{"norm_place": "pre", "positions": "rope", "warmup_steps": 200, "final_lr_fraction": 0.0, "doc_mask": false}
Below are experts of layer 6 (counted from 0) of a mixture-of-experts language model. Rows are named router (the router's row for the expert) and show model dimensions 160-319. Each number is 128 + 24 x the weight over its row's rms, rounded and kept within 0 to 255.
After each expert's rows: a language model's description of what the expert responds to. This comes from a sample of Wikipedia text that the model never trained on.

# expert 43
router [184  88 140 127 110 143 133 176 113 114 101  91 131 134 161 110 121  93 129 126 182 142 139 158  88 119  91 138  95 138 104 132 115 120 119 113 172 162 117  99 147  98 106 105 157 124 144  97 140 137  99 117 111 186 120  93 152 104  88 122  91 127 136 117 136 139 134 121 137 162 147 166 125 171 104  97 141 138 118  73 154 154 145 128 141 127 158 101 133 112 131 137 119 124 130 103 108 103 106 134 102 119 126 142 102 149 132 117 112 136 117 145 140 149 130 147 129 161 152 113 130  86 106 111 138 130 164 134 117 176 104 152 101  98  82 113 127 159 110 105 127 115 110 150 139 132 111 121 150 150 148 153 163 151 115 121 140  97 152 130]
It responds to: Middle syllable pieces of words and foreign names, especially lor in bachelor, folklore, Klomklorm; also ar, ne, lem, hi.

# expert 36
router [158 104 166 136 127 107 121 174 159 170 135 162 106 148 149 101  93  88 122 121 132 118 145 147 130 120  96 140  84 104 120 149 140 136 133 122 155 144 143 148 138 132 149 130 133 133 148 121  80 148 106 110  92 173 116  78 169 129 114 139 123 146 127  87 119 140 129 101 145 112 136 149 158 130  79  94 143 141 141 102 102 147 165 110 159 138 154 143 158 115 117 160 100 164 117 108 111 155 121 104  83 150  89 124 126 161 134 121  98 167  81 138 126 137 133 137 130 121 155 100 116  93 137 133 140 131 153 165  95 151 141 109 120 124  55 159 130 166 119 127 107 103  86 126 105  99 128 117 156 159 116 136  95 154 109  99 143  94 135 154]
It responds to: Pipes, commas, line breaks and numbers inside tables, lists and election results, plus the word piece side, as in upside, President.

# expert 54
router [157 103 149 127 118 148 134 148 132 105  95 162 112 158 179 128 132 105 102 110 110 121 153 163 126 133 108 121 105 147 100 106 135 127 123 187 143 202 167 120 134 127 158 106 114 120 160 139 122 159 106  94  61 147  97  88 163 113 121 123 134  82 116 112 117 170 140 116 146 123 124 125 139 116 112 112 131 103 141 138 107 117 110  77 136 120 149 141 139 129 132 140 122 139 117  84 105 159 106 100  92 167  82 136 121 167 149 169  78 108 127 139 160  92 154 142 103 137 115 105 135 115 136 121 157 127 146 132 106 115 111 140 124 130  72 120  96 157 129 146 147 134  97 148 122 116 136 108 176 144 159 128 117 158 117 160 128  81 147 113]
It responds to: Pieces and endings of English and Scottish town, club and constituency names, such as Arsenal, Stoke City, Blackpool, Carlisle.

# expert 52
router [142 105 140 110 120 105 125 166 131 148 111 139 114 140 131 114 119  93  75 118 140 111 139 164 111 122  99 112 105 106 112 116 130 146 155 160 167 136 182 128 119 145 108 106 149 130 150 128 145 129 108 105  88 194 106 107 162 107 117 108 114 153 117 112 143 146 133 128 140 155 138 128 160 133 116 124 169 144 153 113 138 146 124  88 145 163 174 126 111 108  96 137 138 140 110  99 113 135 120 131  87 123  92 121  99 138 147 141 108 157 116 148 157 160 144 124  86 155 140  87 121  97 103 113 129 147 150 132  73 135 124 147 141  95  88 138 123 168 135 144 151 120 114 130 118 123 130 154 134 145 149 127 133 129 125 136 113  75 136 105]
It responds to: Capital letters and code pieces starting abbreviations in racing results, football squads and country codes, such as BRH, SLE, NASCAR.

# expert 9
router [140  84 137 104 124 130 109 191 152 156 104 126  90 127 141 127 151  93  74 157 157 117 142 128 135  98  75 144 101 107 100 113 154 168 135 155 161 129 156 131 135 130 143 106 115 133 161 135 151 148 109  89 125 197 125  60 167 112  86 100 104 125 120 105 114 137 145 134 152 127 140 145 116 127 108 107 159 105 136 111 118 146 122 101 145 172 142 116 100  94 102 149 104 132 112  81 100 115 133 126 118 120 129 133 132 160 142 104 103 141 113 156 124 156 143 150 137 154 173 123 132  99 109  92 105 156 162 108 119 168 126 133 161 123  81 141 112 152 131 132 129 110  98 102  92 148 121 129 105 143 146 157 120 154 143 124 108 101 162 129]
It responds to: Word pieces inside Turkish, Arabic, Persian and South Asian personal and place names, such as Yıldıray, Sipahioğlu, Kırklareli, Umar.

# expert 51
router [149 100 203 126 118  99 111 149 137 151 128 150 118 168 161 110 134  83 122 107 122 116 170 124 148  94  85 126 126 125 102 120 144 128 166 109 157 154 136 138  99 155 159 144 154 113 154 150 106 151 110 111 109 147 133  70 157 120 143 101  93 141 119 114 130 128 129  95 138 119 140 141 132 149 109 119 155 111 127  82 129 151 151 140 161 126 172 115 160 113 130 151 150 186 122 107  97 171 160 164 105 147 111 127 120 152 123 109  97 171  99 113 125 141 141 117 132 137 130 107 110 106 109 131 107 130 143 118  89 169 122 122 132 115  70 181 116 176 115 150 123  93 124 125 124  86 114  89 136 179 132 140 154 132  84 138 144 110 113 136]
It responds to: Subject and object pronouns and linking verbs in narrative prose, such as he, they, him, himself, was, is, were.

# expert 47
router [175 118 154 110 143 119 111 143 112 112  97 158 133 148 167 113  92  68 108 154 158 139 120 179 125 143  84 133 120 146 107 119 142 126 119 125 157 172 194 129 147 153 127  94 123 146 136 138 135 139  98 110 129 165 105  82 172  87  83 139 138  97 131 105 124 121 151 112 152 165 128 134 119 181  99 118 128 133 150 118 119 175 142 122 134 122 137 115 138 138 113 143 104 135 136  86  99 126 109 116  63 123 133 138  95 153 110 140  98 142 112 159 130 144 116 148  99 155 139  76 141 100 134 138 136 112 129 130 111 143 117 132 107 113  90 148 131 150 114 154 130 128 110 152 113 113 122 134 155 160 128 157 129 134 135 101 115  87 146 145]
It responds to: Nouns for awards, institutions and roles in prose, such as Prize, medal, Award, school, club, professor, company.

# expert 28
router [153 100 178 116 127 136 128 129 114 148 119 124 108 144 159 108  95 125 101 128 147 132 168 154 112 100  78 127  90 128 106 108 180 124 140 138 157 172 179 139 123 146 159 102 149 114 155 128 147 132 123 117  96 139 110  87 138  80 118 137 113 119 113 112 120 158 147 100 124 123 164 147 132 145 119 106 146 134 138 109 141 175 130 114 158 153 173 117 123 136 113 124 129 139 141  58 100 142 118 109 101 151 126 126  93 161 145 141  86 160 145 169 161 145 118 118 134 150 130  91 119  77 120 120 116 106 169  98  94 173 123 136 119 131 106 144 120 137 134 140 125 119 123 132 109  99 141 142 136 183 112 138 143 144  91 118 133 100 146 119]
It responds to: Articles and possessive determiners before a noun phrase, mostly the after of, in, to; also a, an, his, its, this.

# expert 60
router [157  95 166 109 106 108 131 177 150 130 120 133 109 145 132 105 103 105  99 103 123 114 160 138 139 148  97 124  97 116 121 110 148 153 125 124 163 145 156 131 119 118 177 121 116 167 157 136 110 129 114 107 108 159 116  79 180 115 125 138 123 125 130 107 135 167 145  78 146  97 129 142 179 129  83 102 150 157 121 118 105 146 166 106 145 140 150 139 168 116 109 139 109 174 112 103 108 147 105 100  70 148  74 138 136 169 154 134  81 153  95 143 134 127 141 145 104 137 115  86 119 100 138 119 134 125 138 162 104 157 129 115 139 111  63 159 116 136 120 135 100  75 103 150 117  88 147 129 152 147 147 146 135 127 110 110 143 101 135 141]
It responds to: En dashes joining date ranges, and narrative adverbs or auxiliaries like would, eventually, further, until, often after month names.

# expert 3
router [147  90 169 140 141 121 111 180 141 147 118 133 135 146 145 127  93  93 109 110 153 118 170 133 119 132  99 134  89  98 132 139 142 139 116 130 149 149 152 143 152 135 159 133 122 144 150 122 117 149  97  90  94 174 115  90 166 116 108 132 115 141 138  95 126 148 146 107 152 125 123 139 164 144  91 103 143 133 135 101 113 139 149  96 155 137 151 154 136 102 132 154 100 161  96 106 111 144 104 103  92 146  87 145 127 153 138 113  89 163 101 154 133 145 145 140 106 115 148 104 146 103 130 123 139 143 148 131 110 161 136 117 132 131  59 159 121 174 123 135 100  96 112 115 108  81 109 104 134 154 145 161  99 142 111 109 147  95 156 113]
It responds to: Heading equals signs, table pipes between numbers, and mid-word pieces of foreign names like Ash'ar, Ahrar, Haniyeh, plus conjunctions like and, that, for.

# expert 44
router [142  77 142 127  88 139 164 184 140 109 111 144 137 106 141 129 125  89 115 146 132 102 103 132 123 141  93 151  74 140 115  98 164 111 111 131 173 172 143 173 156 148 142 103 145  91 110 126 120 121  94 116 101 174 106  74 156 127  97 127 120 126 130 130 142 131 144  97 139 159 136 102 130 154 144 102 135 132 117 146 106 127 138 102 150 118 162 139 150 118 100 143 122 155  90  84 120 144 133 114  87 120 105 120 123 165 121 144  89 140 119 151 175 165 136 142 130 155 122  93 149  82 122 117 126 114 117 118 118 190 110 139 118 123  74 144 128 141 110  92 137 119 107 117 120 134 134 129 116 154 118 141  97 150 116 124 125  56 147 157]
It responds to: Middle digit groups of thousands in census counts and vote tables, such as 17,|10|2 housing units, 9,|46|2 votes.

# expert 29
router [156  85 150 144 124 127 103 179 145 140 105 161 128 142 128 117 110  96 110  97 138 116 148 150 118 132 103 130 100  66 139 144 138 159 136 140 151 145 149 139 156 127 156 123 124 144 140 106  98 171 116  79 104 165 112  95 155 107 132 134 118 151 113  73 135 137 128 124 148 121 120 150 142 122  70 116 119 137 125 115 117 143 150  87 156 139 160 141 131  98 123 172  99 155 121 117  99 144 117 112  82 149  70 126 137 166 169 119  97 143 105 156 143 116 130 120 117 122 143 105 107  95 122 136 127 129 140 131 102 148 140 128 145 131  62 148 117 157 153 125 124  95 122 126 108  77 121 128 172 162 133 131  89 150  98  92 127  83 123 139]
It responds to: Hyphens, equals signs, commas and pipes in tables, plus country or club names in table rows, such as Poland, Latvia.

# expert 58
router [165 106 119 145 122 138 122 191 124 136 120 137 106 142 164  67  89 114 119 130 181 109 129 144 133  95 105  99 106 114 115 144 173 133 146 123 146 142 144 127 131 106 127 134 115 104 137 132 104 153  94 106  83 173 106  63 160  95  79 151 101 160 127 127 199 143 172 104 120 106 121 146 155 152 112 126 127 135 106 116 133 173 152  91 134 156 152 153 154  99  94 146 106 142 148 126 127 142  96 128 108 122 128 124 143 136 155 124 104 145 131 159 146 163 117 160 122 118 131 116 137 121 103 119 128 110 140 138  74 168 132 130 115 116  78 167 134 126 129 104 135  99  91 133 131  90 130 133 132 179 113 164 127 140  93  85 101 104 107 111]
It responds to: Hyphens inside compounds and codes, like L-shaped, S-3, v-jointed, plus opening parentheses and short pieces of Indian place names and chess moves.

# expert 33
router [156  74 131 122 132 129 134 210  98 154 127 109 126 129 163  79  95 107 117 111 159 139 153 136 114 103 105 113  97 127 111 149 143 125 136 134 150 152 143 127 135 122 125 123 117 120 134 126 115 162  72 128  73 172 132 108 154  80  93 135 121 117 127 114 144 159 137 121 142 132 115 136 129 147 116 127 122 121 122 108 119 153 134 122 132 108 160 148 118 114 114 145 103 147 114 120  96 139 118  82  96 120 112 109  96 139 145 120 108 185 123 125 164 158 134 120 122 120 135  92 137  89  85 114 125 103 155 131  71 135 140 141 122 133  77 158 115 139 113 117 113 104  96 144 152  71 121 124 129 156 137 148 118 113  91  91 134 100 117 142]
It responds to: Second letters or short pieces of names after a capital, such as Mc, Mac, Tjaronn, Llywelyn, Tlatilco, plus closing brackets in LaTeX formulas.

# expert 8
router [155 104 175 117 133 116 126 174 118 151 113 143 108 150 150 108 100  91 125 117 146 114 163 145 118 132  90 119  90 101 131 129 165 141 144 126 148 151 150 146 149 133 152 130 142 138 156 125 111 163  90 108 111 162 111  88 178 125 130 147 126 137 144 101 141 138 126  90 157 111 137 139 157 144 115  87 146 137 131 113  99 156 150  91 167 125 158 152 146 114 129 178 121 168 111  99 109 147 114 101  91 141  83 135 121 159 146 117  81 159 100 163 136 132 156 131 117 111 119  96 126  98 115 151 136 123 146 154 103 141 136 108 132 126  56 167  96 170 142 128 109 100  81 129 113  80 126 133 151 149 149 163  88 141  98 116 139 100 143 152]
It responds to: Digit chunks inside numbers in pipe-delimited tables, plus separators and short words near them, such as 3,19|0, "in 1937", "No".

# expert 15
router [165 131 133 134 141 141 118 145 116 138 112 123 126 164 124 119 102 115 108 130 156 138 164 170 156 114  86 120 134 120 110 134 146 144 148 166 193 150 147 104 142 122 147 109 115 129 153 146 150 168  76 100 108 166  97  95 169 120 134 148 101 116 121  96 102 149 143 135 168 129 135 114 153 148 126 104 136 116 130 106 127 156 131 110 135 161 150 143 124  94 138 180 146 144 114  96 120 155 151 120  92 132  77 119  91 148 155 124  92 123 108 136 146 103 168 138 104 151  84 111 101  59 117 118 142 116 136 133 116 133 104 160 153 115  77 114 143 165 115 192 132 110 126 119  87 138 117 130 112 141 158 120 115 118 144 142  95 133 139 106]
It responds to: Header and label cells in football career statistics tables, such as Other, Total, Apps, League, Cup, plus pipes and slashes between cells.

# expert 2
router [145 104 186 144 147 117  97 150  99 121 129 145 138 127 168 123 110  71 104 140 147 117 145 133  95 127  78 123  83 134 102 114 148 133 119 147 171 201 162 121 126 166 163 115 164 115 179 122 142 125  85 121 116 198 106  98 160 112 129 152 106 135 111 121 140 149 165 100 167 159 165 121 111 170 121 113 152 134 140 142 110 112 146  87 150 135 149 119 136 135 124 161 130 120  95  86 129 107 141 118  87 144 122 155 143 159 145 119  74 122 142 147 132 164 121 153  88 128 114  95 146 127 115 102 149 109 126 103 109 138 159 150 116  92  76 141 142 136 109 129 152 121 136  98  88 127 105 136 148 153 128 149 152 122 146 117 100 115 119  93]
It responds to: Nouns and word-starts about war, death, loss and fortune after possessives or articles, such as fort(une), battle, hand, killed.

# expert 32
router [156  86 164 152 171 129 136 172 110 140 129 138 105 123 124 120 108 110 134 151 156 136 112 155  84 136  84 118 102 104  90 103 139 154 145 148 139 136 164 145 123 143 160 131 112 104 154 133 122 143  83  96 114 169 112  87 187 106 120 138 140 102 109  93 131 103 127 134 172 100 109 144 161 154 120 113 151 113 105 148 119 161 138 117 115 139 160  87 118 120 112 182 127 140  88 103 108 140 109 149  94 181 100 117 121 139 141 125 108 164 132 129 152 130 155 148 122 141 142 126 136 104 133 143 125 158 151 123 125 123 122 136 136 144  81 156 115 160 111 147 136 126 128 155 131 106  84 142 119 161 115 125 137 113  92 117 112  88 127 106]
It responds to: Word-internal pieces and stems in German or Scandinavian names and Latinate words, such as Ze|iss, amb|assador, amb|ition, conce|ss|ionaires.

# expert 31
router [161 109 162  98 127 114 136 169 104 121  79 125 127 159 151 116 106  76 110 120 136 116 125 148 126 128  95 128  90 118 132 113 165 117 131 119 169 143 167 131 116 147 137 103 152 116 171 143 121 119  94 113 116 186 120  97 175 120 104 119 134 144  86 128 135 169 150 101 141 111 140 118 153 145 117 108 172 126 127 115 120 144 137 116 146 153 140  85 144 122 104 133 108 147 142  83  96 142 122 133  89 153 149 138 101 157 130 154 100 140 104 169 150 114 113 150 109 141 128  85 150 114 100 166 127 128 158  80 101 118 108 131 147 112  89 152 121 147 133 141 136 113 107 125 117 122 139 137 142 177 131 138 134 141 135 130 125  87 115 110]
It responds to: First pieces of names, mostly Indian ones like Ut(tara), Sum(it), Bat(o), Raj, Singh, plus sentence-ending periods and section breaks.

# expert 61
router [173  61 165 125 108 124 115 147 126 120 126 136  92 163 137 131  87 109 105  97 162 127 136 154 122 130 103 105 109 135 110 138 150 148 127 120 136 171 170 147 132 155 148  93 114 118 164 121 141 116 102  92 100 155 118  58 163 117  74 138 131 135 102  93 135 152 167 103 138 125 128 161 146 170 105 127 140 123 129 137 135 151 143  84 137 151 129 123 153 134  97 147 108 144 122  99 101 124 113 127  86 152 104 148 110 135 114 139  82 131 112 173 143 133 139 162  78 150 102  90 138 101 111 158 122 119 127 118  90 142 128 137 133 135  71 156 118 128 100 122 105 119 130 126 134 107 118 163 148 138 129 132 135 151 128 116 138  83 106 124]
It responds to: Month names after on or in within full dates, such as born on March 8, 1865, or in August 2007.

# expert 56
router [169 106 145 120 101 112 127 185  74 130 105 127 126 136 160 123 116  84 117 138 130 128 156 170 113 117 102 154  83 142 109 102 127 121 145 128 178 156 138 100 129 138 146 123 109 101 157 125 134 130  93 116 102 179 125  99 183 121 103 138 134 129 105  80 128 142 158  80 138 142 150 129 128 165 123  96 183 116 122 113 129 150 133  95 157 132 136 107 129 155 143 136 115 115 130 103 124 120 105 142 101 179 113 126 101 136 160 124 119 129 129 164 157 128  98 152 115 137 125 112 115  94 150 161 133  91 167 115 113 172 130 173 118 160  92 124 129 152 101 124 133 103  98 112  95 141 107 131 126 147  89 163 171 169 105 112 133  95 143 120]
It responds to: Abstract or structural nouns and suffix pieces after "the" or "its", such as establishment, size, scope, enforcement, immunology.

# expert 62
router [166 113 178 144 116 110 113 159 123 117  81 101 112 137 128 116 134  96  98 121 159 157 153 145 131 132 108 124  92 128 143 125 145 113 140 140 157 158 162 113 149 149 151 111 128 104 186 156 145 136  96 120  93 161  97 117 188  95 118 127 126 123 128  85 120 157 145 113 135 114 124 138 142 151 115 107 165 156 102 113 113 122 144 120 162 162 151 104 134 113 107 169 113 131 107 111  73 122 112 131  57 159 116 134  88 152 162 135 112 146 113 131 167 153 155 159 128 145 122  97 106  97 107 118 154 100 130 127  99 132 119 143 118 122  74 156  95 145 131 113 123 130  95 148 112  94 146 152 165 149 144 136 144 135 107 113 106  66 138 121]
It responds to: Word-internal syllable fragments, often in British or Irish place names and compounds, such as ever|las|ting, Rec|las|sified, mat|hem|atician.

# expert 7
router [146 129 161 140 144  72 152 158 150 172 121 142 143 148 142  67 139 109 114 110 131 119 151 148 125 145 116 104 111  85 138 135 132 112 121 142 139 126 125 127 135 115 157 150 162 146 138 142  87 162  76 132 107 146 115 108 171 105 105 147 138 154 110  83 122 158 132  97 142 163 136 118 157 136 120  79 148 126 130 106  99 140 144 107 150 131 165 132 133 112 129 148  83 153 128 105 125 134 101 129  93 150  95 133 126 178 136 153 128 142 107 183 136 143 107 131 133 153 135 102 109  92 129 133 144 143 143 154 104 154 141 154 108 105  84 128  83 164 108 150 100  80 126 129 137 103 127 117 154 183 132 160  88 139 118 103 117  88 146 131]
It responds to: Pipe or semicolon separators right after a number in statistics tables, such as sports records, vote counts and climate data.

# expert 1
router [166  97 153 137 118 108 141 183 123 152 120 125 116 159 165 110  99  94 103 128 112 132 158 151 126 131  90 122 102 108 120 138 164 148 148 134 165 155 145 147 148 123 158 132 129 142 168 151 104 153 101 102 120 172 116  91 169 122 139 127 124 142 158  92 145 150 122  96 161 131 161 133 181 136  97 105 153 124 142 116 113 140 167  90 141 136 163 134 154 138 135 155 104 156 117  92 102 137 107  99  91 159  76 134 121 161 142  91  94 163 105 164 148 112 143 131 118 118 142 103 112 103 119 128 137 111 139 151 104 142 132 117 121 122  58 154 121 168 135 130 117  96  81 119 101  99 124 104 138 148 135 140 105 141  85 132 136 107 138 141]
It responds to: Numbers, digit pieces and pipes inside table rows, mostly population, football-squad or chart tables, such as 315, 20,846, 47.

# expert 63
router [143 114 158 135 111 134 129 160 132 132 122 150 112 139 128  94 122 107 109 118 142 159 150 122 134 110  91 154 114 121 117 132 133 141 169 108 155 151 141 111  94 135 152 131 129 138 149 135 130 121 106  90  78 164 116  95 157 121 127 120 112 139 147  93  95 137 124 106 148  96 121 153 164 113  90 118 159 111 130 120 125 169 180 134 154 112 194 143 129  97 133 157 137 140 128 101  89 143 118 142  81 170  87 118 116 131 145  75  93 182  84 122 129 165 146 109 142 147 150  95 111 103 100 150 127 144 166 143  79 137 114  93 151 136  68 170 139 181 134 119 117  98 110 130 117 110 137  96 141 136 144 145 124 115  92 128 145  95 110 144]
It responds to: Words and model numbers in cars, aircraft, engines and motorsport, such as engine, vehicle, GT3, airliner, cc, plus prepositions to and in.

# expert 55
router [151 110 165 126 128 129 104 179 130 142 101 158 100 179 150 113  80  96 112  93 148 126 133 144 125 108  94 121  88 100 139 170 181 113 124 121 151 135 154 139 138 104 148 117 116 137 150 112  91 166 107 107 107 165 100  87 176 114 129 131 136 133 151  66 132 156 144 109 133 107 131 145 155 127  68 122 125 119 135 118 104 154 155 107 159 122 159 140 148 111 124 172 114 142 134 100 105 124 116 121  96 162 117 121 116 164 149 120  82 150 113 151 141 137 170 125 130 129 130  83 119 106 111 124 127 126 115 130  95 137 110 128 148 153  64 149 139 176 128 125 134 103 107 126 127  93 127 112 176 138 156 140 127 134 109 127 119  93 130 132]
It responds to: Prepositions of, in, near, throughout, across before places or bodies, notably Archdiocese of, Bishop of, city of.

# expert 12
router [150 113 167 107 141 120 136 162 123  98 102 104 102 136 139 151  81  94 106 103 139 127 155 140 107 111  92 128 100 119 127 139 118 144 125 127 133 162 143 120 145 131 153  93 177 148 154 123 157 114  65 127 109 155 109  90 172 104  71 113 130 120 134  97 139 175 123  83 156 139 154 134 139 186 123 143 152 162 149 103 104 118 128 112 160 149 149 159 178 128 108 143  97 157 113  90  94 128  82  91  87 123  99 134 117 154 131 183  97 142 117 147 144 144 115 145 133 147 141  96 104 109  99 129  86 117 141 122 122 103 131 142  97 103  78 120 139 136 114 147 155 105 125 115 133 137 151 159 140 155 152 128 111 147 116 126 128  96 130  94]
It responds to: Time-unit words and their pieces in schedules and dates, such as weekdays, year, each, every, same, next.

# expert 53
router [139 123 157 132 135 106 136 177 108 103  98 155 124 150 126 104 113  71  79 113 159 123 120 175 111 146  90 114  83 153 149 144 165 118 147 154 163 200 167 104 118 160 132 100 152 137 171 126 170 133  92  95 129 169  72 118 168  87  70 126 121 136 100 104 118 138 156  98 145 166 132 124 128 156 118 113 168 159 149 124 115 148 139 109 103 158 151 128 140 116 121 138 105 166 109 102  97 170 131 127  77 136 124 117  79 136 134 133 104 137 121 137 144 141 113 142 131 129 121  89 139 117 133 114 130 124 141 125 117 134 161 109 109  90  81 150 157 182  92 158 116 118 114 122 102 128 103 155 127 137 118 153 116 127 108 117  93 107 118 140]
It responds to: Verb stems and mid-word pieces, often after was or were, such as sel(ected), par(ape)t, close(ly), crossing, working.

# expert 26
router [132 115 137 122 121  65 141 175 119 148 139 125 125 164 125 114 135  88 123 116 111 160 124 152 156 126  89 123  97 146 116 103 139 140 157 147 164 198 148 146 125 160 154 113 101 110 129 133 132 177 120 146  97 149 141  95 158 137 122 115 121 171 118 112 153 128 165  97 121 144 158 131 132 143  96 109 169 120 144  86 105 160 139 105 140 114 139 104 127 153 122 161 118 148 141 126 128 177 100 139  80 182 104 144 126 157 151 106 135 124 132 157 146 113 115 135 136 146 116  86 114  93 156 148 139 116 152 128 122 162 135 131 139 166  71 157 121 146 118 114 140  82 100 147 127 131 107 119 123 156  87 107 117 169 113 115 108 110 120 111]
It responds to: Nouns or noun endings after "the" that usually take "of", such as aims, needs, way, purchase, "the following year".

# expert 48
router [169  96 161 138 158  99 156 168 124 141 122 152 120 138 131 113 105  72 105 110 168 114 141 150 117 111 101  97  98 143  93 128 159 128 129 130 156 153 171 143 124 161 154 119 129 127 169 127 140 151  93 120 122 196 106  97 171 110 122 123 130 105 104 107 126 128 158 125 144 143 148 126 146 172 102 138 165 142 145 122 133 173 164 111 170 160 131 102 135 134 146 168 118 135 132 106 100 126 125 162  93 149 136 149 117 159 140 145 100 149 126 144 132 123 109 132 103 125 135 113 176 117 108 140 132 132 142 101 124 163 117 174  93 111  93 155 116 162 116 127 108 148 130 157 129 121 139 164 143 131 134 175 162 133  83 130 146 107 133 114]
It responds to: Opening stems of longer Latinate words, often about art or science, such as exhib-, spec-, art, lect-, nomin-.

# expert 34
router [150  90 154 107 132 143 125 167 139  93  87 134 102 160 131 130  94  97 112 125 152 120 182 134 120 133 102 122  80 100 125 127 156 132 112 116 157 142 156  93 147 147 172 120 122 125 151 135 115 141  98  93 109 164 110 108 161 127 131 141  95 142 129  88  96 168 143 110 154 125 129 127 157 127  72  96 176 124 141 133 103 170 133 111 167 137 138  84 130 136 119 174 132 163 119 113 119 131 108 131 100 154  99 135 115 161 131 137 107 140 115 133 149 142 121 102 117 144 118  72 123 112 149 140 134 130 154 104 105 148 107 126 133 107  75 158 114 163 114 146 132 119  85 115 112 109 115 103 147 136 138 126 133 127  89 127 122  92 106 137]
It responds to: Pipes and semicolons between numbers in sports tables and number lists, plus word-final pieces like -ry, -er, -ical in math or prose.

# expert 25
router [157 118 158 130 132 141 128 166 120 152 125 129 111 139 137  99 141  94 115  96 128 151 176 133 146 137 106 122  92 126  93 120 145 130 146 135 163 144 118 120  88 165 144 138 142  97 171 145 118 106 106 107  90 169 129 102 190 126 115  97 119 148 148  87 136 164 111 101 128  82 126 136 135 138  81 119 182 115 132 104 112 149 138 105 169 134 174 106 162  94 115 152 140 158 126 111  86 154 147 165  85 155 106 146 137 169 125 123 108 151 128 121 147 137 124 135 159 146 135  95 128 107 114 132 105 142 152 123  89 115 116 121 156 128  72 148 149 192 129 137 145 134  99 139 117  99  98 112 112 165 101 143 134 159  86 129 127  93 108 149]
It responds to: Final word or piece completing a name or compound, like War in Second World War, River, Theatre, sitcom, kingdom, pipeline.

# expert 19
router [148 126 136 157 150  99 132 135 134 123 126 143 140 127 133 100 148  97 111 123 156 135 146 141 120 120 101 151  91 112  82 118 155 191 128 137 172 151 184  85 167 159 130 122 157 121 137 129 156 144  90 111  93 173 152 120 166 112  96 108 107 143 128 125 125 157 162 112 151 162 124 138 150 140  94 104 145 140 132 119 130 148 151 117 153 142 138 166 110 133 105 186 132 118  87  98 122 175 104 112  87 132  83 142 106 148 137 146  98 126  99 158 151 127 122 127 103 145 111 114 142  76 109 163 116 130 140 145  91 131 128 138 129 109  93 135 139 158  94 147 120 104 134 120  82 109 142 181 175 151 124 134 129 139 108 129 129 102 138 122]
It responds to: Tokens in tennis, Olympic and racing result lists: word endings after seeds (champions, qualified), country codes, round, Qualification, dashes.

# expert 41
router [148  87 165 133 114 120 112 184 153 152 128 144 114 145 140 107 102  98 115  97 135 122 153 147 118 132  96 127 100 109 132 142 150 147 141 114 150 146 149 141 153 125 136 141 113 152 160 114 102 129 100 106 105 173 104 102 182 108 116 142 129 124 169  91 134 144 138 100 143 108 137 145 167 150  84 111 136 142 146 138 121 141 158  99 157 130 152 155 159 121 106 161 123 162 120 111  95 133 124 102  72 155  77 128 126 170 146 114  90 173 111 137 137 134 134 146 120 134 142  90 110  95 122 123 140 121 151 136  96 128 105 121 116 131  55 146 124 167 124 125 116 123  97 125 106  82 142 109 142 153 137 148 100 134  97 125 136  87 152 130]
It responds to: Year numbers, especially around 1990–2001, ending date ranges in infoboxes and biographies, such as 1990–2001, 1970–2000s.

# expert 49
router [157 107 172 109 153 129 124 175  98 115  94 109 133 143 147 105 110  89 106 129 146 118 148 173  87 109  94  78 113 160 142 114 168 105 110 122 176 169 164 113  98 147 167 106 152 129 154 143 144 120 109  93 134 172 105 109 161 102 115 135 119 129  92 132 147 153 155  93 120 155 136 119 135 178 125 131 175 121 147 113 129 143 150 109 148 145 153  88 121 153 107 118 128 139 125  97 118 145 110 121  80 151 156 125  94 143 114 128  93 157 103 149 145 146 113 126  93 119 132  92 155 128 123 161 115 133 173 131 120 140 137 152 124 138  80 129 121 118 110 106 119 108 115 101 116 114 103 163 163 136 130 112 158 133 110 123 119  81 121 117]
It responds to: Short initial pieces starting words, especially zh in Chinese names (Shenzhen, Yangzhou, zhongjiang), plus t, g, hy, SC.

# expert 13
router [159 110 138 115 108 118 118 172 114 145 126 145 123 169 154 108  83  98 120 113 118 131 135 155 127 137 107 108 124 144 158 150 160 124 127 118 153 135 141 160 164 122 172 124 102 134 130 117  97 189 118  93 102 156 115 103 154  97 130 142 133 148 139  92 159 138 141 101 144 131 143 145 121 137 119 101 139 168 121  79 113 151 167  93 152 129 154 129 130  86 142 145  69 152 120  93  99 155 120 124  86 143  99 147 120 142 152 151  99 146 107 169 164 140 133 148 123 138 135 114 120 101 115 150 116 108 135 147  99 139 126 162 137 121  73 162 103 165 135 131 123  79  95 128 137 103 110 120 145 171 113 138  73 153  97 111 132  73 116 151]
It responds to: Pipes between header or name cells in tables (Votes | %, 2018 | 2019), plus prose function words like the, made, director.

# expert 45
router [144  91 157 120 127 112 137 164 119 127 110 129 114 117 149 125 105 108 110 120 146 131 144 158  97 123  80  99 117 153 129 125 134 157 105 137 147 170 184 108 110 160 137  84 177 153 156 103 126 146  81 103 101 158  95 129 183 116  84 116 114 140 128 125 118 164 180 102 145 103 151 133 136 158 121 116 155 127 152 144 107 148 131  84 129 155 143 110 111 112  94 149 105 142 106 110  90 139 104  86  83 135 117 150  90 169 116 172 104 151 144 159 149 137 112 132  80 138 120 104 161 120  94 142 121 109 136  93 115 121 131 144  97 112  87 114  87 112 137 122 129 107 124 147 122  88 169 155 141 152 134 112 139 140 121  99 141  73 158 148]
It responds to: First words of sentences or paragraphs, especially time and discourse adverbs such as Later, However, During, Since, In recent, in narrative and biographies.

# expert 59
router [160  91 141 149 124 121 105 174 130 160 150 149 102 133 134 125 112 114 106 102 134 119 127 145 106 142  95 143 111 127 120 160 167 155 149 141 138 140 153 113 133  99 142 142 127 129 158  87  97 131 107  91 110 164 121 115 172  96 124  91 152 160 139  66 135 143 146 111 141  99 133 155 169 156  88 142 143 146 127 122 124 140 140 123 138 124 145 147 145 105 106 163 136 151 114 109  92 144 120  82  87 179  69 108 145 162 150 111  96 159 137 142 142 148 141 126 128 159 121  73 107  98 140 138 120 110 140 131  87 149 115 128 141 135  65 152 123 167 152 143 109  98 114 143 100 102 144 112 180 144 119 164 112 136 110 110 139 104 122 153]
It responds to: Recent years in tables and digit groups in decimal coordinates, such as 2013, 2008, 37.00(58)3°E.

# expert 27
router [162  98 152 105 132 111 161 184 138 134 103 147 130 139 116  80 118 111 135 155 173 105 106 173 131 103  61 139  84 126 143 139 133 113 110 155 166 178 162 136 143 127 159 105 123 123 164 144 146 124 101 100 122 180  98 107 178  97  98 140 118 129 140 107 128 132 147 126 158 143 137 150 135 154  95 122 161 132 130 152 125 152 163 116 138 146 158 111 125 131 125 140 100 133 143 119  83 130 106 116  74 148 110 141 111 130 124 126  99 180 105 165 117 139 157 107 107 126 151  95 159  93 125 123 113 125 152 119  86 134 124 117 140 141  89 143 132 132 128 157 105 132 101 129 117 127  93 121 133 178 148 131 115 125  95 114  95  91 116 135]
It responds to: Common nouns in technology, design and product text, often before plural or suffix endings, such as design, version, brand, band(width), computer.